Weights of a small mixture-of-experts language model, trained from scratch on English Wikipedia: 256 SwiGLU neurons an expert, 2387 steps.
Below are experts of layer 2 (counted from 0) of a mixture-of-experts language model. Rows are named router (the router's row for the expert), gate (a neuron's input weights, with its number), up (a neuron's input weights, with its number), down (a neuron's output weights, with its number) and show model dimensions 256-319. Each number is 128 + 24 x the weight over its row's rms, rounded and kept within 0 to 255.
Before each expert's rows: "mostly gets" lists some tokens that are sent to it at least half of the time; "comes before" lists some tokens at least twice as common just after its tokens as in all text. This comes from a sample of Wikipedia text that the model never trained on. Tokens count by the router's weight.

# expert 14
mostly gets: " University", " made", " following", "ment", " After", " use"
comes before: " the", " of", " to", " a", " in", " that"
router [118 110 144 122 111 140 127  92 117 156 114 126 108 109 133 134 161 112 147 103 121 137 107 109 115 123 145 135 143 126  96 128 140  93 177 187 110 131 138 157 158 132 124 111 114 120  70 129 164 192 120 136 130  84  79 184 126 110 156 161 128 118 146  98]
gate7 [118 131 123 134 112  94 143 130 124 116  83 107 142 115  92 128 132 115 134 114 178 127  98 149  75 142 150 131 128  91 148 137 118 127 119 182 144 111 171 120  85  85 151 147  92 122 156 169  68 172 142  82 127  98 122 155  97 108 158 121 121 152 130 146]
up7 [102 112 104 103 143 120 148 108 163  79 139 120 118 160 158 115 119 148 129 112 131 104 100 122 112 111 128 117 120  89 103 143 145 102 153 126 139 175 160 171 115 130 151 147 141 109 125 154 134 119 151  93 122 103 129  79 109 147 147 161 110  87 198 103]
down7 [153 113 134 130 153 120 121 125 116 123 143 156 123 152 129 126 134 131 131 123 117 136 110 119 135  95 124 138 103 118 107 111 112 146 149 128 121 137 169 128 132 141 109 158 118 143 151 121 139  89 103 139 166 139  93  99 112 120  93  87 113 158 173  99]
gate8 [ 98 163 111 115 152 129 167 179 115 125 128 150 131 111 108 112 153 146 186 119  73 111 128 167  82 136 126 114 148  89 126 159  98 155 131 121 152 102 144 170  90 120 122 137 107 119 108 142  78 115 164 163 152 108 105 116 119 163 117 108  97 161 134 132]
up8 [157 124 136  80 177 128 162 161 130  90 153 107 167 144  81  85 110 152 143 129 140  85 142 154 188 108 148 143 117 141 121 112 146 149 128 149 112 158 143 148 105 137 148 127  63 102 113 119 128 123 153 150 114  78 110 125 145 125 141 132  89 121 114 152]
down8 [172 101 129 135 139 126 116 158 102 127 126 145 121  98 120 127 133 125 148 102 116 132 165 130 123 117 126  96 132 102 131 132 121 128 120 110  69 147 134 138  77 131 131 103 129  96 178 120 139 150  81 157 152 107 104 151 154 148  98  80 127 150 117 106]
gate9 [134 111 141  92 144 168 103 100 120 175 157 140 149 127 102 109  80 119 185 136 147 119 137 108 111 196 130 135 101 114 111 102 117  92 140 129 140 154 154 140 129 120 112 134  90  87 122  93 156 125 149 118 139 127 127 135 110  88  92 158 127 152  89 148]
up9 [129  78 141 113 125  95 133 131 157 168 135 141 130 123 140 146 135 122 173 166  97  92 108  85 167 156 124 124 120 127 141 110  78 127 101 122 100 186 152 105 186 173  88  73 141 105 122 100 116 126  91 115 150 108 149  92 130 132 111 143 111 112  71 157]
down9 [117 142 142 128 126 132 136 131 179 185 117 123  78 128  87 154 122 116 169 145 113 131  94  99 141 158 158 119  95 137 130 112 159  99 109  51 114 114 146 135 117 146 142 117 161 128 152 158  99  75  95 105 141 121 115 147 104 132  90 143 137  89 122 120]
gate10 [106 165  85  83  85 139 114 129 131 106 141 129 144 108 161 138 123 140 148  93  97 163 124 115 109 157 147 149 147 160 137 142 143 113 129 125 142 154 145 164 155 188 122 125  74 157  90 123 125 135 130 102 162 127 164 138 123 112 104  77  81 171  82 181]
up10 [157 132 124 125 124  89 101 105 141 144 151 135 130 119 149 128 128 102 119 153 135  97 123  98 155 143 157 103 137  96 106 125 114  62 150 133  81 139  79 159 171 127 134 107 137 145 150 105 110 132 129 121 203 141  97  90 111 151 128 162  79 106 173 117]
down10 [114  99 142 167 123 140 112 113 146  77 132 132 142 130 116  81 139 114  88 116 116 116 139 136 124 160 126 121 105 125 133 122 170  89 111 110 135 142 135 100 131 150 142 114 191 128 116 135  98 122 121  94 152 135 199  60 149 153  73 141 108 129 171  80]
gate11 [140 161 168 116 125  87 149 111 122 101  78 130  92 135 130 113 138 160 109 128 149 134 164 168 133 129 131 108 129 142  91 144 137 104 132 122  92 149 110 135 138 147 103 110 192 116 119 154 125 121 130 122 111  57 120 107 160 148 169 152 114 157 127 143]
up11 [153 107 173 159 103  96 142 120 144 120 154  81 170 188 150 127 106 105 128 125  97 118 133  99 125 105 116 116 151  97 121  75 161 102 143 144 157 113 103 127  84 104 174 117 120 135 135 126 140 138 118 131 126 151  91 141  87 115 118 117 145 147 104  96]
down11 [ 87 155 122 121 135 167 109 136 108 103  94 141 123 134 118 133 130 133 170 109 107 131 107  93 113 104 123 154 111 165 157 146 162 110 144 111 104 110  88 128 142 115 180 116 157 141 137 143 123 138 116 116 138 116 147 140 148 172 158 190 141 132 158 121]
gate12 [110  94 115 112 138 163 135 121 149 145 112  91  86 183  98 127 127 131 131 125 143 158 108 142 132 141 136 140 129  92  87 104 172 148 127  66 129 126 156 115 103 123 161 133 162 117 136 121 131 122  54  93 117 116  98 109 107 126 149 143 150 133 169 194]
up12 [148 151 112 171 149 158 121 181 103 133 147 148 123 117 169 161 100 118 163 115 143 140 146 122  85 114 166  94  75 138 181 102 115 153 151 182 140 127 136 146 113 172 127 126 122 124 146 119  73 153 153 141 110 139 109  87 154 168 124 143 159 165 105 155]
down12 [131 104 130  93 117 108 119 150 136 145 162 157 106 166 150 189 128 158 131 138 115 138 148 169 104  91 144 142  97 135 139 147 125  92  81 177 121  98 125  85 130 118 130 103 120 114 158 141 135 133 110 126 141 135 128 137 104 110 139  97 125 144 138 105]
gate13 [ 94  90 126 126  92 123 131 108 136 103 130 139 146 142 128 113 112 170 149  72 135 119 113 158 174 122 102  95 142 139  89 160 152 117 113 134 133 131 117 112 120 119 129 111 101 108 101  87 109 155 119 136 144 148 148 101 157 118  97 122 170 163 115 127]
up13 [151 139 101 114 140 113 123 130 107 149 136 158 149 153 175 130 156 115 105  90 111 141 110 104 181 104 127 103 142 127 162 107 122 157  99 170 112  68  83 190 135  95 131  94  94 134 142 124 113 140  96  95 114 130  67 144 121 146 141 162 126 147 127  58]
down13 [111 106 147 115 152 133 161  76 136 151 105  99 137 155 117 107 131 159 146 108 129 135 123 113  74 128 105 121 164 114 138  80 121 103 122 125 127  83 135 186 162  98 103 114 109 181 120 164 103  95 134 123 125 119 150 150 125 124 136  87  91 152 149  89]
gate14 [108 147 144 137 116 147 112 145 105 141 129 127 113 139 127 152  43 153 130 112 133 127 154 120 148 131 141 128 185  78 153 189 123 134 135 146  92 144 134 144 125 114  92 137 116 130 146 120 106 125 146 126 131  53 121 129 161 152  92 105 137 117 118 165]
up14 [101 108 133 166  87 158 130 116 115 136 144 151 105  84 139 164 119 151  97 100 117 138 126 132 112 133 134 130 158 161 176 150 132 135 141 124 102  86 148 105  86  83 170 175 107 131 155 113 158 121 137 145 131 126 103 124  80 138 138 102 125 110  62 133]
down14 [ 96 133 151 135 149 141 148 150 119 138 107 119 165 111 151  89 102 116 158 154 142 131 122 120 145 108 105 138 140 126 126 141  88 146  86 182 137 122 115 110  88 123 101 161 170 134  90 109 111 128 126 113 136 150 122 114 146 163 110  97 110 108 109  99]
gate15 [120 118 110  90 120  81  94 102 107 111 117 152 138 122 131 153 132 142  96 113 128 114 128  92 117 106 123 127 139 104 132 128 103 101 129 116 133  70 125 111 109 145 104 114  91 124 109 106 130 119 152 135 153 127 120 149 135 137 142 106 205 148 151 135]
up15 [125 138 142 152  64  99  99 106  92 127  99 128 145 112 108 165 138 110 130 135 142 107 149 142  66 177 140 106 119  96 146 128 121 138 165 155 113 144 104  84  73 182 157 100 136 173 150 116 163 127 146 145 135 136 134 116  78  99 121 115 173  89 160 129]
down15 [139 126 114 122  54 146 126 151 139 112 130 123 127 146 125 158 104  86 144 142 126  76 113 124 142 127 107 139 132 147 150 109 164 123 113 127 130 147 105 150 146 130 140 141 127 109 128 179 104 138 130 127 145 160 111 129 160 102 156 118 172 104 155 114]
gate16 [165 147 137  95 189  87 147 117 162 139 104 112 109 121 156 109  90 141 131 138 152 107 136  91  72 145 124 112  89 168 133 115 102 188 120 126 109 132 154 125 130 129 149 139  79 108 159 114 160 114  99 134 139 127 146 114  86 102  81 160 172 138 125  96]
up16 [153  88 145  91 141 117 135 119 150 101 172 105 153 119  89 152 126 120 120  83 131 118 100 126 157 118  48 164 167 127 102 129 119 143  73  80 140 115 121 140  89  57 156 160 113  94 156 109 142 131 109 131 121 111 173  97 161  97 111 140 159 110 151 114]
down16 [161 118 149 125 117 103 172 112 132 157 132 139 127 131 132 106 127 141 129 122 164 126 122 129  82 150 122  88 118 132  94 110 146 108 127 105 143 136 165 149 153  93 118 130 102 102 120 118  76 129  92 140 145 103 137  83 132 119 153 137 134  73 119 132]
gate17 [ 86 113 119 107 123 104 103 113 100 170 126  99 144 109 135 169 167 138 133 107 126 181 118 119 138 107 149 113 131 114 127 163  98 123 130 160 117  58 120  83 129  89 124 155 115  99 106 102 146 144 131 168  95  97 111 135 128 137 119 114 144 151 193 152]
up17 [132 148 155  86 132 141 136 109 166 119 176 147 120 131 107 143 153 139 108 142 141 183  88 116 163 135 125  97 147  95 176 148 135  73 111 145  66 130 110 109 114 138 139 120 151 149 150 106 121 115  91 127 135 121  95 103 105 114 131 134 142 142 153 147]
down17 [153 147 111 117 173 132 123 120 154 145 102 142 146 142 138 165 150 129 185 100 180 149 126 131 124  98 158 146 142 132 153 160 105 167 110  96 112 151 164 123 148 158 120 163 150 169 131 146 141 163 116  96 139 136 103 139 139 132 153 122 143 125  78 110]
gate18 [127 123 135 132 127 134 144 154 135 140 103 113 143 125 128  93 130 147  80  96 100  87 115 147  68  77 142 126 133 154  93 126 139 134 103 137 112 104 113 103  90 169 121 172 174 132 112 102 146 137 132 155 138 134 161 117 151  97 138 132 165 147 105 176]
up18 [153 157 138 150 128 174 132 126 144 150 109 142 119 157 108 156  87  88 135 115 151 162 188 110 121 147 103 153 117 123 145 158 112 148 138 139 145 143 144 140 167 135  94 148  96 101  89 125  90 126  97 108 115 181  60 134 161 106 164 127 165 106 145 152]
down18 [143 122 122 124 123 153 142 115 119 148 152 161 128 168  93 155 125 113 112 152  97 105 146 117  76 120 125 156 121  90 110 147 101 165 113 120 137 150 127 136 123 127 153 173 115 173  93 136 135 124 142 110 170 106 152 117  99 203 121 117 122 127 127  86]
gate19 [171 142 175 167 129 162 115 142 120 149 126 107 121  83 145 168 132 108 119 134 110 105 114 102 119 179 109 180 144 101 140 147 143 130 135 130 116 154 131 116 146 122 109 149 141 101  83 138 123 168 106 179 115  89  96 124 117 140 132 117 135 136 157 126]
up19 [149 136 118 113 130 116  90 130 123 132 137 164 143 138 103 154  94 151 173 188 153 115 135 111  96 102 134 130 104 145 117 131 133 143 111 122 121 131 108 107 120 114 129 145 132  90 142 164 120 118 132 127 114 153 114 145 115 127 109 150 126 184 126 154]
down19 [106 142 145 123 114 110 114 147 102 142 103 101 126 138 107 163 141 108 131 106 129  98 120 123 141 111  86 164 128 107 119 121 134 135 168 145 121 134 152 137 137 121 113  92 102 100 139 145  87 105 163  89 118 131 157 124 107 172  97 132 175 147 110 124]
gate20 [124 105 127 100 133 170 155 129 116 120 149 153 124 115  98 137 123 130 144 109 143  87 144 145 144 163 120 112  97 147 127 134 164 120  97  71 122 147 143 116 159 134 139  74 148  85 103 140  92 140 159 146  71 102 106 109 139 128 117 143 118 118 112 161]
up20 [ 94 139 144 106 107 138  97 130 132 146 133 138 110  84  79 141 140 143 138 121 153 104 160 113 149 126 110 120 113 106 161  73 150 111 114 128 131 137 141 126 138 151  93  91 106  94 146 145 145 121 152 137 102 130 123 157 147 135 142 130 100 120 111 136]
down20 [111 143 118 137 136 139  91 105 111 166 124 129 102  58 124 138 130 137 118 116  88 123 145 143 106 123 129 132 143  94 133 103  76 135 149 110  99 121  87 100 114 127 157 119 132 129 156 106  89 140 129 143  87 123 105 120 168 154 126 122 143 123 123 137]
gate21 [133 143 117 111 116 129 119 159  84 118 156  95 116  98 112 178 144  88 121 136  97 118 132 122 100 135  89 141 101 135 110 155 189 163  97 114  86 157 128 114 157 101 156 152 128 119 143  94 126 162 131 153 171 146 116 173 172 149 156 143 120 106 118  88]
up21 [154 135  83  89 102 102 131  91 117 172 151 106 182 126  90  97 111 137 104 124 138  94 165 163 165 112 104  68 128 138 116 156 112 109 174 119 157 125 106 120 143 127 164 159 124  90 148 136 146 120 118 135 129 146 111  98 130  99 153 122 148 129 123 151]
down21 [142 136 106 109 119 154 155 135 137 124 140 111 132 110 131 115 119 149 111 104 117 144 149 151  88 152 127 111 148 120 131 115 124 160 133 109 131 116 128 117 114 101 130 108  87 113 130 126 157 146 112 127 116 102 124  94 179 128 213 133 175 114 136 161]
gate22 [105 141 131 191 128 138 139 109 145  75 137 103 138 115 121 115 150 180 108 107 132 131 170 202 150 134 145 133 125  90 152 136 139 138 141 162  84 144 146 130 141 124 183 124 101 153 123 131 132  90 120 156 132 128 144 116 120 117  97 147 167 131  98 121]
up22 [106 149 119 120  98 119  94 120 156 137 149 136 107 137 161 162 119  83  84 153 137 134  67 125  67 173 114  78 120 146 123 149 157 151 126  83 181 137  78 117 119 157 121 151 134 110 128  78 127 139 102  85 149 129 134 114 118 133 129 138 173  93 162 141]
down22 [ 91 118 175 112 116 145 143 102 157 119  92 145 102 115 131 123 138  79 136 113 106  89 145 106 129 107 121 151 127 108  94  96 139 161 152 114 138 125 113 125 104 144 125 115 162 121 109 145 129 114 162  91  76 143  95 106  88 121 162 107 168 178  85  91]
gate23 [102 131 109 153 114 145 163 113 127 152 128 131 105 125 108 146 113 168 105 138 128  80 154 133 117 163 140  84 116 138 120 137 151  77  95 137 149 164 158 152 114 146 165 117 106 109 101 103 156 141 122 147 109 126 138 101 101 139 130 141 133 141 113 107]
up23 [140 107 120 111  97 122 121 117  84 188 114  95 116 141 110 149 116 179  70 161 142 133 182 105 140 158 173 105 132  93 152 126 150 148 131 148 121 142 158 114 119 106 144 106 125 131 110 127 138 102 145 151 156 158  84 146 128 117 119  91 163 139 124 109]
down23 [ 90 117 166 130 130 123 129 144 108 102 153 150 138 128 123 151 163 113 141 119 108 125 119 102 112 124  67 125 104 166 155 133 118 178 121 134 123 173 106 125 144 113 121 150 120 145  79 107 109 135 131 126 135 127 136 146 130 116 127  87 127 134  99 113]
gate24 [124 161 136 114 150 119  90 184 157 183 136 124 147 109 113 139 130 171  95 129 128  65  85 128 144 120  76 161 158 118 171 167 112 105 177 121 156 143 138 141 135 155 126 129 111  98  87 118 127  93 172 124 117 105 102 135 129 145  92 134  99 153 126 140]
up24 [112 160 155 140 129 135 139 106 132 170 129  90 127 137  86 148 114 116 123 113 117 168 102 140  86 159 104 113 191 114 140 122 116 106 108 134  82 116 137 123 154 116 125 160 127 109 132  93 126 181 120 133 117 121 163 132 105 181 119 111 150  77 101 145]
down24 [118 156 132 116  91 133 156  97  91 122 147 121 182 144 135  97  61 129 188 151 157 137 147 151 144 123 164 167 158 125 107 129 155 122 143 146 139  97 159 131 135 110 104 132 161  99 128 104 155 173 129 101 116 163 101 137  93 123 137 136 144 104 158 169]
gate25 [125 139 190  98 150 132 125 119 127 129 158 129 122 144  85 119 138 108 113 142 120 107 138 139 112 154 120 165 195 127 102 166 115 165 128  97 159 164 109 153  81 150 108 124 141  97 127 114 122 139  96 118 155 121  89 121  84 129 118 118 129 141 115 133]
up25 [126 128  81 149 117 103 130 119 161 103 143 107 124 151 127 151 113 131 163 100 123 164 116 149 124 103  85 111 150  78 114 128 129 129 121 110 156 133 105  72 148  80 137 105 109 177 106 100 114 146 142 129 142 134 103 138 153 130  92 138  48 132 115 168]
down25 [118 134 110  93 153 160 147 155 136 147 151 117 124 139 122 156 125 175 132 130  52 146 139 170 125 129  73 152  88 133  91 104 136 132 129 151 146 113 110 118  88 120  82 149 100 123 100 126  94 117 108  79 159 119 147 105  97 130  89 142 153 120 123 120]
gate26 [126 129 144 143 139 145  89 100  83 128 135 118 121 133 109 152 152 133 145 118 131 152 107 140 144 134 110 108 144 127 155 162 118 132 122 138 141 177 130 108 118  94 118 116 121 118 149 100  93 148 148 125 131 165  94 153  89 153 134 128  96 114 115 137]
up26 [156 126  95 147 104 156 141 145 148 138  93 171 140 147 157 141 118  97 120 130 139  99 102 141 103 152 155 122 136 170 159 112 103 164 119 129 140 160 128 125  96 175 117 119  97 115 118 151 116 122 116 149 125 158 136 148  95 105 157 127 116 145  83 117]
down26 [120  62 121 106 118 118 124 143 100 151 130 165 161 133 158 125 174  64 113 149 171 119 143 126 135 147 167 118 134 125 149 122 118 109  92 122 128 138 134 157 118 148 153 116 128 142 136 149 175  96 157 163 146 155 131 149 129 107 131 151 128  87  91  99]
gate27 [120  99  73 131 149 179 128 127 133 113 101 119 117  97 159 126 136 133 101  90 143 133 144 157 113 106  58 160  90 134 147 159 121 149 144 147 128 129 169  98 161 137 133 158 176 177 107 145 117 153 112 112 121  84 115  84 129 164 171 115 132 163 136 129]
up27 [139 177 153 145 136 152 124  93 134 121 163 129 151 152 118 127 114 127 148 126 115 156 137  96 147 109 158 119 194 109 128 112 141 118 146 138 101 112 139 178 122 105 113  85 147 130 167  80 104 122 125 114 123 163  96 114 140 147 149 146 152 131 152 126]
down27 [106 163 155 113 120 129 134 137 167 137 118 110 106 105  62 121 127 164 151 134 115 152 134  77 103 132 114 137 148 144 137 113 120 150 146 108 121 151 107 126 163 105 163 134 118 128 108 129 106 118 104 114 134 105 113 131 105 163  79 112 154 118 121 161]
gate28 [114 129 132 103 124 166  88  92  89 115 150 145  79 118 132 125 159 160 128 127 101 115 157 175 119  93 150 162 109 119 139 127  68  94 122 143 129 152 164 126  94 180 133 102 141 136 108 133  82 156 143 160 124 102 111 121 156 128 132 122 155 101 111  66]
up28 [135 136 142 149 121 142 103 123 145 137 144 153 130 157 136 105 136 137 124 169 152  78 131 109 178 174 100 163 174 117 169 113 122 145 146 120 110 153  75 171 137  97 129  98 141 119 121 143 107 130 123 142 112 153 130  87 143 123 170 138 124 129 144 141]
down28 [100 150 102 119 107 148  79 162 145 144 100 151 183 124 110  99 117 154 153 146 129 119 147 138 175 128 143 146 150  98 110 125 124 152 130 104 128 136 123  92 111 119 104 151 171 104 124 125 108 100 113 131 118 145 131 119 136 124 149 119 137 138 138 187]
gate29 [146 101 145 128 132 100 135 126 163 142 132 177 144 116 156 119 114 158 116 138 103 108 124 137 113 112 135 135 165 142 138 120 139 158 108 138 121 121 166 128 154 102 114 130 141  73 141 147 167 109 172 114 142 112 101 140 109  97 142 187 103 125 151 135]
up29 [161 111 157 122  47 148  94 163 121 125 150 129 133 158  98 181 111 122 113 135 118 110 143 116 131 134 150 128  95 161 138  78 133 124  93 146 166 143 157 124 155 152 129  92  65 113 127 125 138 124 140 136 133  97 109 135 138 136 115 188 144 114  95  92]
down29 [134 132 123 127 115 112 108 101 163 100 107  68 166 144 139 144 134 128  90 124 162 140  98  77 137 102 142 131 106 154 133 183 127 108 157 104 115 143 120 128 115  85 120 150 106 162 129 135 119 170 104 127 102 125 160 141 154 110 116 106 131 190 108 143]
gate30 [ 97 138 165 169 163 181 170 142  85 139 135  89 107  86 162  92 122  63 130  99 106 151 105 133 161 135 113 115 101 125 140 153 108  91 139 140 130 115 137 117 117 127 114 100 152  99 112 106 152 106 147  93 152 132  97 137 152 146 124 169 145 125 172 125]
up30 [118 136  99  82 140 115 132 101 118 136 125 163 126 115  91 158 160 133 116 119 132 105 158 137 110 130 142 155  97 111 124 132 135 137  96 102 119 162 123 137 124 136 130 140 103 140 127 115 127 117  91 147  92 162 123  85 136 127 143 138  65 152 109 138]
down30 [199 137 135 105 107 107 144 173 137 137  63  96 105 104 152 125 131 134 111  83 129  91 100 121 137 130 133 134 120 104 131 117 152 120 124 142 142 137 169 134 129 164 104  92  94 137  87 103 146 139 154  86 141 133 172 108 132 144 140 134  94 134 150 105]
gate31 [113 143 134 122 135 155 147 144 122 121 150 164 123 153 135  95 148 104 173  92 120 128 151 129 115 131 129 111  82 126 111 122 155 127 153 146 171 102 155 159 104 125 103 110 100 138 119 137 151 138  94 177 124 107 141 149  75 154 139 150 147 123 110  98]
up31 [125 152 125 128  99 127 137 143 128 106 152 137 121  88 164  76 129 164 159 150 165 135 129 129 118 156 127 165 137 131 118 116 131  98 122  98 134 149  82 117 159 128 122 135 116 148  98 147  90 133 127 150 131 112 140 100 122 141 163 131 112  89 136 114]
down31 [134 167 159 144 143 121 121 163 163 133 133  92 172 132 141  60 128 134 160 157 125 143 112 161 110 114 125 117 144 117 129 156 146 100 146  73  92 188 141 115 114 137 145 180 146 135 165 146 149 127 137 153 132 146 114 142 125 127 185 106 123 106  96 125]
gate32 [100 114 143 183 123 150  78 157 127 141 113 138 133 119 121 107 156 111 149 155  98 138 104 145  64  60 150 142 117  74 133 183 135  98 143 128 130 136 171 119 104 101 142 147 142 111  88 138 139 128 137 160 146 162 114 147 148 127 151 165 146 107  96 144]
up32 [107 145 155 114 182 164 120 109 134 139 131 144 133 141 127 134 128 141 136 142 114  98 113 128 122  72 108 129  95  94 140 133 182 116 108  92 127 139 132  94 133  95 147 124 124 140  81 178 127 120 177  88 112 160 130 129 129 128 110 108 159 140 104 132]
down32 [146 115 163 149 122 124 155 123 102 160 129 154 119 125 137 152 167  86 151 143 120 161 104 131 116 113  97 155 132 103 137 138 126 153  86 141 129 138 140 128 128  97 140 149 101 106 112 127  93 105 114 108 128 131 134 150 112 118 130  98  84 144 152 122]
gate33 [ 79 119 114 144 171 151 157 166 152 126 139  97 139 144 175 123 128 132 115 113 129  96 127 135 142 121  88  99 144 143 118 160 106 179 135 141 128  84 161 165 140 137 141 127 125  97  99  93 174 146 100 138 140  78  90 124 111  82 141 137 144 102 103 136]
up33 [137 145 153  95 107 167 149 134 139 157  84 135 129 149 128 141 137 124 127 149  92 146 112 180 148 151 155 143 152 116 149 163 128 139 160 155 126 126  67 117 126 132 143 100 142 139 110 146 120 138 128  95 109 134  75 163 104 136 110 167 174 109 127 107]
down33 [146  99 119 137 141 135  96 175 152 135 113 120 174  99 137 137 107 140 135 131 119 122 137 119 136 140 147 151 156  97 125 165 114 153 171 161 151 169 106 135 154 130 183 135 147 129 135 140 142 132 116  96 108 133  89 146 156 129  95 143 172 151  91 180]
gate34 [162 166 109  90 162 104 148  87  70 177 118 133 132 112 183 128 138 128 131 101  90 128 148 199 136 146 125 147  92  77 127 130 151 133 161 155 147 117 134 120 128 138 113 134 134 138  83  96 115 123 116 101 167 121 108 119  92 145  94 165 140 107 147 122]
up34 [128 147  84 137 113 121 125 108 119 148 183 151 119  97 111  84 153 153 141 138 167 148 140 138 119 120 172 125 144 132 107 152 133 160 168 119 144 112 134 148 136 161 117 109 140 139 151 127 124 135 123 122 151 137 126 143 147 120 144 169  92 139 149 133]
down34 [126 134 132 137 143 164 153 166 163 124 128 124 135 144 187 110 124 113  96 111 110  91 150 100 117 115 128 133  93 126  98 101 143 100 114 139 101  95 133  86 104 139 114 124 146  96 122 138 133  97 123 152 158 124  83 156 103 176 163 185 126 131 172 141]
gate35 [131 125 126 127 133 105 104 155 129 111  98 113 119 119 189 109  96 103 113 121 160 109 136 106 156  93  94 121 104  97 107 152 117 110 140 122 163 147 118 101 109 122 113 118 129  97  84  71 155  74 132 138 131 145 107 136 113 100 113 127 190 142 113 154]
up35 [119 171 105 115  96 112 136 156 149 139 139 104 153 114 125 104 104 142 128 104 112  58 143 103 161 107 116 105  97 121 136 120 111 131 135 135 154 177 132 109 150 105 153 136 118 110  99 113 154 128 138 124 130 158 129 102 111  98 110 151 166 205 115 167]
down35 [137 146 113 152 107 140 140  93 112 116 106 132 167 139 121 111 118 157  91 143 129 102 143 137 144  93 137 139 114 154 126  83 154 106 153 135 142 122 114 112 112 132 128 133 131 123 132  94 126 137 114 102 106 156 149 120 116 132 155 160 161 159 122 140]
gate36 [139 113 152 174  58 152 139 117 128  88 135 141 113 116 158  69 135 115 105  97 134 124 149 139 129  98 130 113 148 148 169 134 164  92 150 139 102 124 126  98 117  95 148 119 107 170 118 100 129 139 150 124 148  89 131 122 130 138 125 160 140 137  86  89]
up36 [132 116 125 115 116 123 113 137 130 124 138 141 113 141 136 131 144 138  89 106 153 115 144  61 123 126 121 120 150 141 152 174 145 114 139 148 125 156 121 169 128 155 114 117  87 146 108 136 113 153 127 141 122 109 133 137 137 115 158 160  99 146 154 112]
down36 [145 161 126 143 126 132  70 140 137 133 130  85 118 130 115 159 151 110 141 117 126  75 114 113 129 106 127 122 122 138 132 114 147 125 188 121 149 108 153 126 124 157 145 132  82 116 120 125 153 101 162 143 144 107 144 176 145 118  84 138 127 135 120 137]
gate37 [150 120 123  85 144 193 162 133 155 164 116 104  77  98 100 103 143 130 149  90  86 119  93 141  87 145 123 144 141 120 147 124 192 164 143 173 122 178 127 115 142 156  97  74 174 106 111 131 155 166 103 146 116 117 101 144 124 194 136 111 167  96 141 134]
up37 [128 122 102 105 104 135 137 127  79 142 136 112 117 121 158 132 111 132 128 118 139 120 132 173 121 142  97 125  97 130 145 177 112 132 139 122 113 133 128 135 135 153  97 151 121 156 137 137  70 126 123 144  94 113 105 100 109 108 144 129 134 152 169 130]
down37 [114 138 102 118 163 114 139 112 111 116 114 124 172 173 138 133 128 166  76 143 144 111 102  97 105 115 111 129 152 129 129 147 117 115 147 100 154 144 113  91 104 146  97 139 137 103 130 156 116 126 120 117 126 102 137 147 136 148  83 150 141 133 107 113]
gate38 [130  99 161 106 123 125 123 135 145 128  94 129 123 109 101 134  98 152 119 127 153 145 132 143  75 151 161  88 108 122 144 127 140 142 129 110 129 131 107 160 122 114 167 103 190 101 145 115 121 141 142 148 106 122 124 119  84  70 147 170 165 138 122 153]
up38 [124 106 121 167 115 173 116 117 130 114 145 137 120 147 110 120 137 124 187 179  91 147 167 162 140 129 129 108 164 137 133 111  92 111  92 141 145 138 106 128 140 109 172 140 157 171  96 129 103 131 170  97 103 154 132  84 140 154 127 133 148 137  88  78]
down38 [128 119 135 128 100 137 136 143 122 177 171 145  82 167 107 196 104 121 108 201  99 114  91 113 105 159 142 164  98 142 129 159 171 128 153 112 155 148 164 104 134 100 116 117 138  94 165 152 134 116 155 152 137 155 126 126 130  73 139 114 146 146 163 127]
gate39 [ 88  94 111 175 125 179 100 165 160 164 119 144 139 129  90  67 148 144 132 151 161  84 110 153 130 113 125 145 111  92 124 151 101 130 138 126 112 156 129 118  91 117 139 135 126 149 144 160 136 130 154  92 113 109 140 111 115 161 108 124 149 144  92 117]
up39 [111 161 104  95 145  91  90 111 137 158 154 127 140 122 123 105 135 166 128 115 114 135 114 132 126 183 142 102 143 122 138 128 138 125 158 117 118 135 132 110 148 136 122  88 142 115 117 181 133 125 149 145  99 163 133 153 106 150 186 169 133  96 124 151]
down39 [125 169 133 174 137 143 159 106  98  79 142 137 150 118 141  70 147 111 130 136 115 131 115 180 118 159 126  92 134 130 115 126 126 139 120 157 152 119 111 113 125 131 160 102 169 102 148 130  95 129 152 105 116 101 154 116 113 142 147 138 136 143 139 137]
gate40 [156 155 128 125 162 103 107 116 126 149 110 128  89 135 183 139 179 132 158  76 126  98  99 146 119 132 131 131 114 107 128 134 150 117 130 123 152  97 120 163 104  90 108 104 134 136  83 145 158 117 174 143 114  96  90 105 115 114 123 134 144  82 151 130]
up40 [122 153 126 102 140  84 135 137 127 106 149 114 131  89 131  99 106 155 185 173 161 114 142  99 125 152  72 125 127 121 107 124 171  95  64 113 115  97 118 124  89 108 111 125 134 113 133 131  81 115 102 141 138 160 118 119 151 108 101 136 122 121 128 113]
down40 [154 149 137 129 107  88 143 115 165  88 113 144  89 105 129 113 131  98  99 135 128 129 142 124  92  98 163 144  78 129 110  65 169 133 139 107 140 117 154 137 143 142 111 121  90 169 127 136 123 108 117  81 161 124 122 118 124 118 141 131 139 113 123  81]
gate41 [139 121 103 136  98 126 112 123 120 158 100 123  82 120 154 115 116 132 112 145  97 153 137 142 158 148 184  88 132 123 108 142 126 131 128 104  80  98 144 134 101 147 109 168 105 133 112  87 134 127 148 110 158 104 143 162 122  70 151 107 117 172 137 134]
up41 [125 131  94 108 124 131 147 135  85 123 116 118 130 109 166 130 133 140 101 117  96 121  84 137 184 161 159 110  71 125 150 131 107 141 112 145 106 101 154  71 106 125 107 156 123 120 126  94 153  95 166 126 157  88 125 137 183 140 133 144 136 125 117 103]
down41 [171  98 101 147 150 110 128 172 138 134 130 125 133 130 181 150 166 128 101 102 128  85  93 117 173 146 105  91 141 134 161 146 149 175 120  90 139 145 166  79 115 125 105 158  76 157 147  98 121 162 165 141 163 128  89 117 155  50 110 131 128 130 152 110]
gate42 [161 137 121 137 132 124 131 120 153 104 158 128 168 136 137  98 116 132 103 162 137 104 123 123 167 160 115 100 151 129 106 139 115 127 133 131 124 161 108 148  71 104 137 198 188 124 158 116 143 123 112 141 119 102 138 125 144 151 117 126 130 127 153 156]
up42 [131 132 155 122 130 124 107 114 128 122  98 135 146 144 131 110  81 152 102 139 116 152 177 148 149  72 148  60 151 104 122 132 123 120 172 122 104 104 154 125  82  91 145 122 103  92 126 147 126 122 130 164 121 123 131 134 113 118 137 135 103 109  98 124]
down42 [145 106 182 109 143 113 138 130 102 122 109  94 117 149 162  88 118 135 123 180 114 119  89 142 109  84 128 125 164 125 136 143 162 135 106 151 126 101 120 138 134 106 124 120 127 123 102 142 133 153  75 103 128 142 114 106  70 124 107 169 149  91 130 123]